{
  "n_layer": 19,
  "d_model": 128,
  "n_experts": 16,
  "experts_per_token": 2,
  "d_expert": 128,
  "d_shared_expert": 0,
  "activation": "swiglu",
  "moe_layers": [1, 2, 3, 4, 5, 6, 7, 8, 9, 10, 11, 12, 13, 14, 15, 16, 17, 18],
  "router_score": "sigmoid",
  "normalize_top_k": true,
  "routed_scale": 1.41,
  "balance_loss": 0.000225,
  "balance_bias": true,
  "router_bias": true,
  "init_std_router": 0.0205,
  "lr_router": 0.000846,
  "vocab_size": 8192,
  "norm": "rmsnorm",
  "norm_eps": 1e-06,
  "tie_embeddings": "early",
  "optimizer": "muon_variant",
  "lr": 0.00324,
  "beta1": 0.95,
  "batch_tokens": [65536, 131072, 262144],
  "seq_len": 768,
  "train_tokens": 843500000,
  "steps": 6629,
  "dataset": "wikipedia_en"
}
Below are experts of layer 7 (counted from 0) of a mixture-of-experts language model. Rows are named gate (a neuron's input weights, with its number), up (a neuron's input weights, with its number), down (a neuron's output weights, with its number) and show model dimensions 0-63. Each number is 128 + 24 x the weight over its row's rms, rounded and kept within 0 to 255. Numbers have three digits each.
Before each expert's rows: "mostly gets" lists some tokens that are sent to it at least half of the time; "comes before" lists some tokens at least twice as common just after its tokens as in all text. This comes from a sample of Wikipedia text that the model never trained on. Tokens count by the router's weight.

# expert 9
mostly gets: " that", " which", " he", " who", " they", " January"
comes before: "9", "1", "0", "2", " he", " was"
gate0:129098117117119151141119155079100126122140108097095087060126117131106149175104152198095129144110168080084137129090119122143112106122127095174157165123105149129136117128105117124109112122135114
up0:113181127097148156108116149143126130158075115153110149103147132139114142120123093151112143147115111119086136167118130137140114090115161152146127146146084118130169159147107106154138103110154161
down0:139076159107136144181133099127112129140129116114113118074146131124138151109117119101136125131120138092127145208144150132148067142137097163156155138113155143123121132102154135130131132179136095
gate1:109138146104113152117117102111147115105133184128142094100158124133132149144156088119159142166102142153112129150110136112122094152139155124128173125105112121141116126124117119119102166145120091
up1:116123115087077128150136120123126152161138141145128150157101169118102095112092155105130093117105138105110129115135148176128181103130105108125135134122160114117170095130132106173202146106089082
down1:174124117093137163099135105115120131165091143117154112109165143148163145103161127088097108131088154097117107162102125076105176124116146070132135108162134119156109153120121087137142118085106095
gate2:135167110094124087132120126131121097126094145134098134107141121085123085162125133094114102074087158138110095151146147119134133157098188136141086110149114103143154164122149156115118166112143096
up2:155137148116133135092135143127120129111140116124067136076129165082131103098123124128172076153130088124096114092102139151147144151115138165058129157151070101199119142105143119130103152089109120
down2:127134152125113100131178153134159153105125151163113113094104104082065126156104151117116108124138130152143105160110084142115147139121125145114088156146141126066156149112142100140153102116109133
gate3:184133128135129173151091152114104088158158096147123109122109123183125147119131124141146126158149106122132093150110111121131144144128170128136131129066118144102099147129122095148102127154145085
up3:126157160064099100110145101164126130150154131146074159111130143129139127120117119148135153132159109201123167108126215095124160083149122141148130149116134139119149137120182112101120123102098134
down3:146119119109113178134079117136123122136149108122135145128169119219159140155128119126101153114121155148133131123130082137162146107127114102105132131109077104095127096111117115083100172157133132
gate4:142127120107140190166114109152158127144090116131129114089087152141162144143151127108137101116167095157107078125091158135108109145096188145117105119159125124122128140155144128081151112144125116
up4:129123144095098122158105147114137159130107140137116174104104154154128118143156082127109133163132178135117146137150133077138150124161148131132143124135153125123127133117168146119170165127146131
down4:135108121127156093083106097126137104086153155144109130137117115107087089134110117109128107142132155130126131148178136167165124143144092133141084162133158176155184119141149058101151127137131119
gate5:136104162121131105110158188139139091109165120145142135122144118179124099143139140115123110155126145124144106157094122109097113109156144129118128130144109146067128139150102095114079088134069133
up5:167098095146088130139140093148156121094165137095162134085130172111147102148090137128150126129122168112122143152141154124166113179107148100167136122072154150133088153071156132154163126145131119
down5:119096103140099123101128119111086123118110111129062134169125153132141123104112114123150136126109099163125109137175161134154126133102150117082132127164078119139109126086113122169098139178080133
gate6:138102114137120123123124152110129112146123107183139185127126164164145151158141154147120116096138129112114111165101140109106139135131126136155134179120110086107107148172133119157136157100148160
up6:123105181143124136139156169162133107163086088138156183134094122097125118120132168122119135114124173105154133106124097139147134143168116119126136137154111143134141106095120160134119069125175105
down6:108082155095127097140123124095148140150095151161090130103112097163145147124138124114114137146143133141097109166080143087096115129116132097145134112133149146090132147132195108154134136146124137
gate7:107137123113148151139109126125166142093114126115099105147138102129131107105095109089084154149086137155133102170121112121117117161142172121119160138125161192136175133124160125115141149137141111
up7:144129111075116132089108161082131105146191095115128113138145133140112181131115129113135095117136134128129137094142108104093130114145127145130117125081120156100095160090088118153138139129132150
down7:112107130152142140134103134164143163151115102156131154157128131123157094158134185114128099162139114133159114127125099160129083129096143101173098159186132129105115139138142117142183093105134139

# expert 5
mostly gets: "ation", "ions", "ment", "ations", " government", "ement"
comes before: " of", ",", ".", " in", " to", " and"
gate0:099099162097145154145086160114132107128150126088132128124107131158140154121161136149154126120112109098145128155148160152094100148132114114091137129112133135142114100155129102112103158108128114
up0:153103106115108157136131173152116128123134101119112140162103143137131130100164159161133130165149143108151138142144153137182147107148140086126173118124133125119163109147129153119142138127163143
down0:123140158130091133087125123129120146139076084125106133126114064106111106119100146132095098104111120150136146152140097111138116076136152126134118119141150127117119167079135142124149113164106150
gate1:102088128129124112119108145081149081101088126095105137170139138122122153085106155140105135135160126095147097130156129149130134126160098103136092147155145180115140106146136151138122117115174121
up1:126111119116133111130146147104126114088095143083162166130099116127096175144146108104138128086104150120122121144098125108110099107123095080093114125151149176118185091166115151117183140111146165
down1:135128121146151124082118118129178155095090137099086111125084114115100188100130163146093129097094111122131142137155125143176126144131102112124106137177188125154126110138094139129121131131139078
gate2:121118115152129113136133119137156108141124110117121148146117112114073114175097135095137156105087168138131164168147056117125126126131111100145148128121125118151135147098061137144110132119129116
up2:113123110112083103083152126087124161126147149170136141182122087148138122137162111175182137154126115138106151153100144149145107152111141135127135112102110098113118113135121120144161153081142101
down2:139114142105141122068118145109129126109136164179143125162124135144148121178158147138142139107113149182122094116156123087156107135114125121156111131110148142134080102129132139115091102118135146
gate3:126132123134084116132137106115132131076115140132162126187164125143158119160120160142132147119102128148132106138102141133114114159110139127104119107137136126167150079110168179160141125128107158
up3:114091134128120147153168129120131121104098156138122159152095147121119116161142102115154134145138101102118103116138173120123145138144122159121143152162136158092160114084123063174147132072093110
down3:114130159146098123135172101120138123176166138105085172108155145120079116151094100134122120135106068148107146137118124105098135146082136122167120159143183154139154120136152111098125150150087113
gate4:076112149081124092085134147113106156094094093106128158142126099149122110124098142153076096126130086154133130146138182131140142137161136123147160109156114110105136144185134105133080174156167142
up4:131126131159161118087123090120154129145118126113132094108132106172099130154100167094149122134132108139168116130130100124148118136151104117087099099160103082082136088097093116131111083156125141
down4:159145153140135107124130159124135118128118137087081125153115117116102092137061125134169150117132134131149176111145110082132114154152136176122153113134101172103113099139160133123131144164127124
gate5:124161112110155144118143122113136142156102125119150150146138151078160137114122135092109157099169160123139123147174141094109168102125114078120097193148105070128134146084129138119116130146135099
up5:135118142105123143140121139173094124090113157139133115094136112117154152160123144120107138163126137139109132106161158177137075119122148136138148153105158121127145100130092150165125161103086172
down5:114143172150131106115153168130120148142164111145107150135155119162115142103104155140114149113150163136151133095123112099152090090120149119174147185147135105132121058129118131092117146105103119
gate6:125109166173091144139152131134135138128141094147118150154119082151154157158137141157112120127103124130145120139157128133112092130131143125149139174149122089137132117105133167140125168173109126
up6:117174137126088140118123107113134091133105200132167156151110099105126117134092103121159146103098095111096130133168176138116121124138108144106133166139077128141092142112118108126139118099119149
down6:127099133156132111133156133148148091128174112126144085109103122069116119105133128115111094113120138129143119116104119144148183115141148133106190109118141110135101104109117173095119082070097135
gate7:125126179125130098139132074094163095112146100127148153113112122143119126103128107153155128110126112124108115172097132130116151145146178102132124115107099136117121122115119145118106135122170104
up7:166099115121127119112147123163127178116136152179147129127097157099138119090062119157118142164117121115121150095125127136098118129116139115104156125126096097117158157115139114172105113093151130
down7:153094126110116156108156128154153114154136098154088134116143145137115113134118153114124137161159162172084133141126155145151100106139141146165105141119098139150161114149099114196109131108182091

# expert 12
mostly gets: " and", "|", " &", " or", "',", " her"
comes before: " ", "s", " \"", " B", " S", " D"
gate0:160153121135134127187153105128103109098167131155140118073123132158167138131124129153075144122123129114107124151088161117146106145112136086151118109156130157154145125136115108154110131074115071
up0:141115122110128121087143133129105127146120148102074131161151132155113135097156122148103178157135133103130136114173126147153148108132095132147161077160123079086137102123133116141159129113151182
down0:167086152114122140144126136159073098126135117123123182083155156146112161150092129148125161090111116124127132144130111109125129109132158144093128159151139177133106133099137079127151093138104121
gate1:132112090128151154090086172133115134090175106105132111132135128154142131137120158109127150115130166107148108143112120142117105149097137146142107130145109098093132173080130120094135165107155116
up1:111146085125175147142162150087134135163149139106174128098118122117130131176122127173146142103102160126111100132088161106169126108156146123124171164116097151108136115111150080128102130114149117
down1:100111134137131152120141172137107132157179156116114142147132098103118131131123134102158115170100080089088077161152114120149126123146144110156127129144150120093115145126113108083144147129136088
gate2:095129105151121124114100138129143157098154136134128121157121133137111158144149129128136113116133137134158129117066140132161071180130119150153105108119154120102150103104121126149137159076140092
up2:146127142131124159092114120147152124106117091103084154129140113150117099083147109120144160107149149131128107113108134133142130164145110140130138147140149148182159134141156145131092159110082135
down2:156109090102094114072096118157133136077139170158117146109138131140166103143110158127116139150177133094097106122152093096109167122158123156125134135152137175131136104148146083117155107130133140
gate3:110073130126108135143122127147151167109150143136178161137159120144139140101098110103157160133119121089121107078116103111121122136120139142136160090103143081133133108135102085126110087121152076
up3:121133122110128115146108163104121112125131145112109137102124156098088090154171135146084147123077139171125137151179143119101139100093155161088097118139151121159117121117165162123132180098140113
down3:101140146091155129116135121146151118159109106154127115097194159155134167103167151110138127088110134130106120076136158121139068105187124088137126108151154139143118127186108110149133164137135087
gate4:161119131091142114141108141156141107118119124125156108121186166130084161116089137140102140120158141097155120152156077100155119167113135092153120135134126146121143131083119159131147158105152150
up4:133132090152110124146103082151105105140152143130157088100167091112103165168118108128082101101142117115138154120133172140110133112154125125098136120131158115119169122111116175142127106096121146
down4:090154171144131142138127142119143112076110151145132146167078140118106089102120130125093121124132112186129125152107141149158090116159163123109118165110137125124181143103087138142128121088137118
gate5:125148137166153144146128139108113066111093139072152119130096173122146158169137110143110125132152092111136146097130094113144096141102105117131153159114093149108096094116146158158109174106110130
up5:130135125172129079176151111094146111131139114164123142112087135132142130120134138142176142131143150145135115107119152157156161099181180075103098123119124104111082161104164097116096108134109137
down5:119155106102144118173165097148144143161150070130137106191137123135152109127118130169173154099095147200125141162144142137119103116138089132106127135086141142158151122126113101177135165126159141
gate6:148100138088112112138125112116137136091116112140130151155071124128147082142140108091116146107120129122124134097122106165182158100112155130094105123165094119116097145117142147145137119144116117
up6:077105103099184119105109124152113088144122129133145135149076084134135137130164094115130149133123173100135096133125151137174113074121169097156144138159124130106107140122143132127175141134114133
down6:105135111119104138126133122128122169106124080111146129112132138169106098097094144109109173137117120117174131117140129110113149164119106151121128126138143134056111160135178110150106109157147130
gate7:155110172147131117158116164143111146126090110114109130151099132137145116099095166070104083093138156137146114119136123098142111098076133129168130131147143111156147098159074139147114106126104110
up7:138121168144152121111118132136117161088077116131191134168136142129126122146143150123111060166149114128087122112126135109177142087162148134108164137129144140131105153129127146148130149146089097
down7:121130075105116150136117138189138089145155127134122137103160180114111112122134098150156164146120144090157101119117102128081137127141105125116105119112119182097133109123140088119127149127136166

# expert 2
mostly gets: " |", ");", " —", "|---|---|---|", ":", "):"
comes before: " ", "1", "\n", "2", " |", "3"
gate0:123117152153133133129145118113134089115145114116177124121090093147139116135152126127127141117126133139160141173155114093185113122122154141132155108130127113073159136137129120124126134115124141
up0:098124106154156129150144158124129173134073123101111108128136089122126152130121127152120117119157130122113143104115135135117105115130092123111146153130128169170093141119108106124164095149092142
down0:136099129155200129122112152148128114136149109123123140130100099180063086180142149137122136155124128148092123140154129126168124098115119127107155135070088109112099105124144096164103119153114108
gate1:080114165112139131102128107164129154123157140119160148112107124137113116147110089114110145163088149152133115106120177131135132161096155100141111124133144111127133156102111116133110106102113102
up1:077140111123106162142143106142137164160124122126112160127136124131084161152138138143162154126088123129119152101073116138152108138136106081154126136138103164129150131107108132105133138152136129
down1:081115080121136151145121162125137124119146123079100172122122115148147122154096120120112154121065135154132094100123119161141132147151169067135136137164096136140102115128140099125185120121085103
gate2:103116132134140150125108157116133140111124122099101099113127121120151163142087129105098181148079093145144127161142156112157142137160145119120120116059134124141080141080125120146121112102101093
up2:129116155105175139084149161097097137108124093144084069109139130098109140102123149084075142110126115169166116121141112125163192143125114155095146118129140110133119145123100116131139115130124142
down2:171144081110131113073112114114125141120152119107101151131119084119135103088166127157108118124139145120130131095168155137124134081092125154117140081123154095115143166128089105122135130126132126
gate3:142139124136182118109129134123126128132107136133132144067114181148056130147081089081104090158113161146111165141147155132102122090116127109173124158131110105146147137131136090104129119123127121
up3:148125127090130144128115145118127134126108124158109134102118143117117170140127124112115115142108112118109132160157147122158118097097145143163128063137145120104101117116112098119131141146123163
down3:083122115151105117149138116111109096139133118136105096123130124145090109141113143085095113143142145113148105069140145144134103099099103135093110149149172161125125132101073111102167179106101122
gate4:108199121114151143149102154117108083104131098110127162163145130109157121108127175072130140126128179134135127146134138112124110098152153133147128156162144113136129149092134113152062153202154129
up4:114132141139145128095162086109146127138131153094148164101145125123140153091117111124134121118127145103120123134180116145153184130075127155107154078113112126177140070149131091121153176108118108
down4:146093126117090124082103142147153128136129139093107138103122122093113166170128132190113127112127116117149099147140135118126128121137125118149133138119127101117119136171122142131129087104103073
gate5:135110128130128124156138127129124082165167136105143109118108132132151123123141134169112114127169133093111127147206114184115103144120161158097089163133111146089175142129128106105084095108121129
up5:104125099143104129083149166148133141100107121135108139097112093102112126172141134145134103135113105100171122156123150138135127118147083090087147109106121136131104069099132164102135110146131119
down5:115136104126105128105098087151163154138121112100153176098086146109110143124083098120124108121165103103165109167103108151136105140100141157110106119127106127127091147111167165148107121106101148
gate6:086132142139169145121161080122112116147133127120119116142101093060085143147079153119105087142126110147206137131151097124123127172139110122087173122124094143113140157118120143121126186142125109
up6:134120083127131134132087158131155160108129090125136124139097134151084141107132151144116089148173145130099138104143148120125098111105185126164128098157103123145136089123185100062150157134140114
down6:117121189099124137120091144116162111120098106159113149132194163079150137102156121125142104156122113115149130115110130124134154106167109169129092120117108159082119136137162100136148126118135142
gate7:131140148153115127093146133134079166108166137175150144123154150143134150106113118109144123154098141093110147137111154153137133108058128139116097097111112153106093119117166153117123123135136112
up7:142143150126169173114121098125126141120136152141157159152129141115127119100102135141143101153072122131134112134106119164092155145111142105091080137113114128127116085126155127125104121143130158
down7:161130118122171161099124117113101159138115128166157094147124133133072152169121169110163142176157130158115124106103124158134134143104100107131089150110172110132101126115144117162097132081180169

# expert 3
mostly gets: " on", " of", " with", " at", " in", " for"
comes before: " the", " a", " his", " an", " their", " her"
gate0:121082099130170157134117135146118094114142135078157114106144114138146126156101132139084100145099146112094128127158183122170105099115129134103116099129103072154158074164125137130116120118148116
up0:076134145146151148123102161165109116110142125122152127091136072110105125127163116119089147069171148129104117107112126154142136095148173158107100095163127126142146129120127146126118122110128128
down0:103172146101158137117138093123092143202106110132121154132129173106138108130141145122130109162105116125107156202132102140075080139131107137094123133145167128152131155133099125120155161164142137
gate1:106086101110130137147112137130098107145179098120108153112126121139112144082165113146076125141133135106102134128089147089122171122127134166121166172113163119150118129115149088172139115146150145
up1:123129137168144157145119159124107125138129137114123147126179097131160102142093175174161124093149121112132132107104093158142126130133123087152144138104096114131120129133128154159118139131150135
down1:162157129115171125140132091152093160132141131140119178098135147124144128098112124120128129119116146098114129078146095114144132145116135104111133122134094111140138139171175151131134142131144137
gate2:082101159136115129127143172134106111106134116134155150095109141149145133136151141161110122103119128152102158105112135156137106084070139137110161153179121100141114125170127148127119149120128110
up2:128119165099136126124148164183146141150105098142156087135104093158091128122159158124121164124121125124125152130111149143124138139101167120163123097128176174102175092124125123175136153119164116
down2:140158123113135118099125114114114104156092094139150138125133137168119114186122113126113111132121121135180151109128114104139171111108156135130107186132093149102123131104094116114128164140150118
gate3:124133175134145105130131126174097121079156130179171170136063160109120147165167153154107136129082074127120157145119123144155134114128116140133119115148140136157109125146150154147071136128091128
up3:112165159153147098108100128155141123156102084102148140137135132146141123195127109101128100113108130121089125080117104099125148099121133147098153164158112105141079107168154147142105098173114139
down3:160154139106143091121153112142154084116127176153135099102123087122115126132147107106102153155106150124105131148154094127112146115141101100115121160144121155098175162111108113161115117129095164
gate4:092157108115095124125137121115122160128149143066114130138147167129150114150111116133126127120116152106132080099110113164118140111198129133111108147128148104122094109173143166155161159125136092
up4:152090141121100112126096113140072162108167174163155124112188130108136128170121156129130151116110099149098148123153147116106148122094145125105140106109136137134127161131150133175074088157107139
down4:089120130116145163129140135091142148155105132130127068107112133121097111088132122131096096175127138124142105113072134154121119163104120116141152166124116118083155112171115151104159150142154141
gate5:105152134132152106169141140131162108122150123117137107126088086145125103153155156181147132114137079162102110138129144125129143177102122102139087166143117151131098096113125115129155146141098121
up5:142108093099106121121127102138146138103143160136147135121128168133176136129160142146171103113165144155133146060122122099131086122080141096121108127116156088123153144101095132082141127128147100
down5:147128125147093185076111106133140165108138112105131108118092132126167143111132125143150122144162175139121130176081093148112124110128132143116102130065137124103098131089137158091147122124128132
gate6:076113148092088149168120139097089143102093128125130139139114135119082147107178123137082092128174147156134144136113155113094115110120099140189159151122134158153108134127166102102140105126097102
up6:154142100178152111145125129145141134098164158091171112153125125113115192078118127139117109087176135138107102090132144162138142149131152125118098106135124150138122138154125137106106105119140114
down6:114149164095147159120120147113107149144112117171131170097146167150109119109107128112146121124092145164107142136135119135180153130119142153123119118139155114106115146152113149159110138100080084
gate7:117142186166079118116138112119174133179128147143137173132161089130125091144096117145107149136132140154131154187079084122141132115116112161167121125124095121105112144155120108130147129129142124
up7:076120098115081120068143135134088148123129100141109126160145131130147137123136113169118144108123135145150119126118125142130081066103134115120194091139104127141099134126107148100162123115136119
down7:087135102085098186177112097141147130141127092144106161166095125104146110119171129130153120110140096126138113147155134119118131116134162095109127132196139135125170157103132157139159100109151132

# expert 15
mostly gets: "==", "===", "The", "\n", " this", " =="
comes before: "\n", "|", "-", " The", "==", "The"
gate0:153100082141141116125156124115165126156170113119125123148134132106108104109117110148156083066096110135096114136127145114095131164177136112135122164114143107165142162103132138084153143129126146
up0:104140136127111119136124186115134122138122116123128135163148093130090115106148140150090105110126138144097145156116094166133110162085121143180185153147158152127091112152072093114168157173149126
down0:152132145096142171102125161107153110145140095124123102049121114148176111129120095135119163124106136142115114138119131102098132104183104099128109128138149148087139146101158117180113101110136100
gate1:078141110099125122140140107180123151079129129130165138149110124157147166112139136099074115097133159120127109141173128158146117064108116105149139140126176133133126128112132127139131175132096158
up1:147129126145075123148108149115133150113088128111109095090156149126194098134168107116096123122126058146163100152142153098129127105145119120123134140149138193129157142109168154153125106121144168
down1:137141186136108131118115184177106079133102121124110149123144121129139142144119124135113176122134117163102121136070110154105102116117132140130143117103148081135138119128090134147137165117122193
gate2:117134152123113146127169156144158124152126120108109117122134140155130148126106096086114148136096101147118094110129181195134093129134117132131127102160149123128135116097108113126114165169137090
up2:177124119122130135148130110114140117164130109104143115179159101193142132138085119096106157151164132073118134139117155103113111142092149103113137103119102127173123128118137131095142072099145129
down2:126117136157130149136170057138140107133096145132155133155127114150123106121116165131134141146151131150131143203122130152162100089089093116153092124094118081107130157139141143119136117111157178
gate3:121153119124105127182133118139095136116162149100091140119116165111132067079119078134130112086110147111118145137145116161140101102147098148141100152098122118134103168142171132131120110093109099
up3:141155154120144126153119145119099081125145126111083135130134156083122084085115113158118129128090161125110174140151159163192138088122106105135102140106134133120109118103164133147112108111110098
down3:154172122167152102116143090168126097117119114151167187136127120153141100151106185127090144145159122127132135146115146154120109130104099102152133130123150132124146125087125164089129137148097163
gate4:128129116152098067094146106110171131134163138139128091112189080151137157123134163137112111140130148106149118103122128146145132147151163064134095119123118108160072106090152141075121099142134115
up4:129141113137129153095112170131154151092115099140142131179135137106127159125135101097135160143081129161132121164175136126130142103138109108127129131116162124172102087185114081097119128169107133
down4:090151099143102149103111108159106153118135126149068138138111112151134112133094133164143133174148164132140152126171109133136105078098143137148112101142139124106149142140102162125121151143093134
gate5:090095120093147151191126097134114126104123125122083135113143121096119109158118109122145130129133141135158071095178087134147118139136124151130148158122189144100161130109118104162153122162129121
up5:104143080154162118176094112104130101145168120110144158088145136153150171113117140109153112129168158148100192130123108123111140075123130123140126142123150145134150149093141079138166093113119090
down5:127165151138146131167081099130151100116140156127116107096089133151120132117150128096144132124100089095131136085125092102098126095120143153127091163097123122115133101137164076104120137153137133
gate6:134100072126134120128119113157151129147134135127167162155119141125083137108133100082101112151127123148125147097117141081130135105130126147108130154172197112096116161138154165166127177129129105
up6:146124100150150095141095167170130123061146125159137147160122136127149045134143118121102138105129102111124113128116142099108099124151111131102098149131142143125138168112124136129114102112078101
down6:106150157124098103133104112155099105068158124156104102105160103153099114122142109172122169131115134084102138077122120116120111122093134131144108155102141147153110078079126131122158140101115136
gate7:137113110113155166127139138129098181127158079108135136113095158146135114098091102096142117162136086104077171133097100132094146121147133124114160125160112131123113117074150160118153160150095139
up7:111171172145148106101100137119123104131152129114130138105165143108128125157131097125130142125138140129152110117146124117191102103141117160169116117127105114127150153159098129122157142116154119
down7:176129145077120163138105092142148101133111179116110120121146133145120119134187108110088108155101116132096078140107099117149124125121154094122106102133096107135117093148132119118129143133113148

# expert 8
mostly gets: "0", "9", "4", "3", "5", "6"
comes before: "0", " |", "9", "8", "5", "7"
gate0:148132150131124108081113169122155125145129133138150162131132151178188161119035169106100118146104135157118119099133163112104148114133148106163139108163056122182104117133146134137132106119154131
up0:091119111096094118106123112168088136126095127140124166156145114142152144132130140142178141156141127135118174182112099144144101098142106089148118150157124139131143101152117125127085143123119100
down0:163102093133112105129132139127132166149104114112156157096133126156119107155069125152073134150100123160109119143124128124100147123132132113160144108092114132114113137145138120154124146149181119
gate1:113121139129162131141132120160117133116121106140137144185127154128082131121113142129109135118096148081170119105140108143119120116137114136151161117136134102119161145193132070135073094147131124
up1:122105113088122130129105129141113142137119138122094077149126117128100130150105106202118143119095117137131119129139144153150158126147169131126122119128166168120079177110115169133121201136149201
down1:103150140101134153169085114168099109131149142147133127142135125089097104156105207114148145114140137120136111125136123153127122107110133129130122101125125149100097099150131097147132142126190138
gate2:141132104120161097120113130120135123103145164134141106102129105108104110124167151115117129163088142143138127094115137148126132137139126147121129141124125083113113162111110138134133114097140084
up2:132147085115133153099128139113147105143124151106112116127122140107150161122135108119113127131137152154120189147092121181075153130155134101071069112130114106079151139103167149133117106115124113
down2:114116122103121146096103123158107131121102105159113156124108154112132087114102138167186111101129099153107109146127123121142123141127123101141105108125146142126149168156119103115151042105129144
gate3:153099099133127106138104156131172150133132123147138101115141128160136145111125135101126117109121131121106128193133131120096145124165089098185110122116124133120152108161136114158106093133121186
up3:116116127130143108122124151110131133097132148158118140129124162121163143131085172161167160097156129102162149126123086111144113113085151098132117178079127105094104178130147087122109100142100147
down3:171128087100140180143154148094085123171154116121162136116131149105111165142106170116132143122139125128149169140111101106132099154116090148101119115144116119152093155156140130100161089122112152
gate4:158103156140126087116117120135115121134153118132103121119147137088128140114146130074166129131097117157124193108163152137131133109104056123119143101142087126117132141132131112134116073145096130
up4:142157136056104159120118124124126145193127099114147150111102106134111176093134127153118129170112118164091140117118109127112131083131138144135123135088114142110124159118162126148134139139125113
down4:114151131196179166163124095106121144082142146149145162168154078098117162153120126144137166166146147133115089111170125118119096101124145109093171136155144116115074121130114146116088131135137144
gate5:139125149116170174112112125143121092129110128144067101149104133085157147128142104146141111113092142087104130115141131074146114156109144129094138113085139129163103145176157124107125113108175063
up5:139138126142168116130155155101134134116117130125106137131124138131115152109154107109110133142112143148144145143160106144113150111177096115108180132170130068099138130117089153138124173122112131
down5:181151106072102127129156124096159109131056124139156153166112116135152118117118112086086141142132190145088154162119117134111148110122158131116159096101107124154094127121144134143077130122136127
gate6:105115127122077176151145134068099148084134095118153124133094103096128127090124110096117156128126126117117126130144126143125118156103097082114155097163108106098158124091130126190126120155159142
up6:126167118139151097110138100150200122138130155155108163136147140129092093139088141175115121160179115102156109117121124132054149084121131147081126160076159159137132145167189152112121113111144130
down6:113097141178135134104110133105080109125114132108158158156111153130108147099156129119115160137091121129154123151136127135139098141187158127112126132165127111110162116093185143141141143097136173
gate7:133103153127141093163104128130130168124074159103107158119142109115132159148088107163111142178137133139129130142135131103091112088114099149113139112169175097114136150156140095154121123146115102
up7:113141114146135151105167103149124153146105129166119097101149135098146092112134128097147125108173094126128090144138092112095118131134126148150107118152088134142083123130143097115105116113115115
down7:143112097143153080134128120136145143108164125168135130111141133157140078163145132138107136122142091154143113118160127165112101105097117142121122137169111120075142122151127163132126166133140134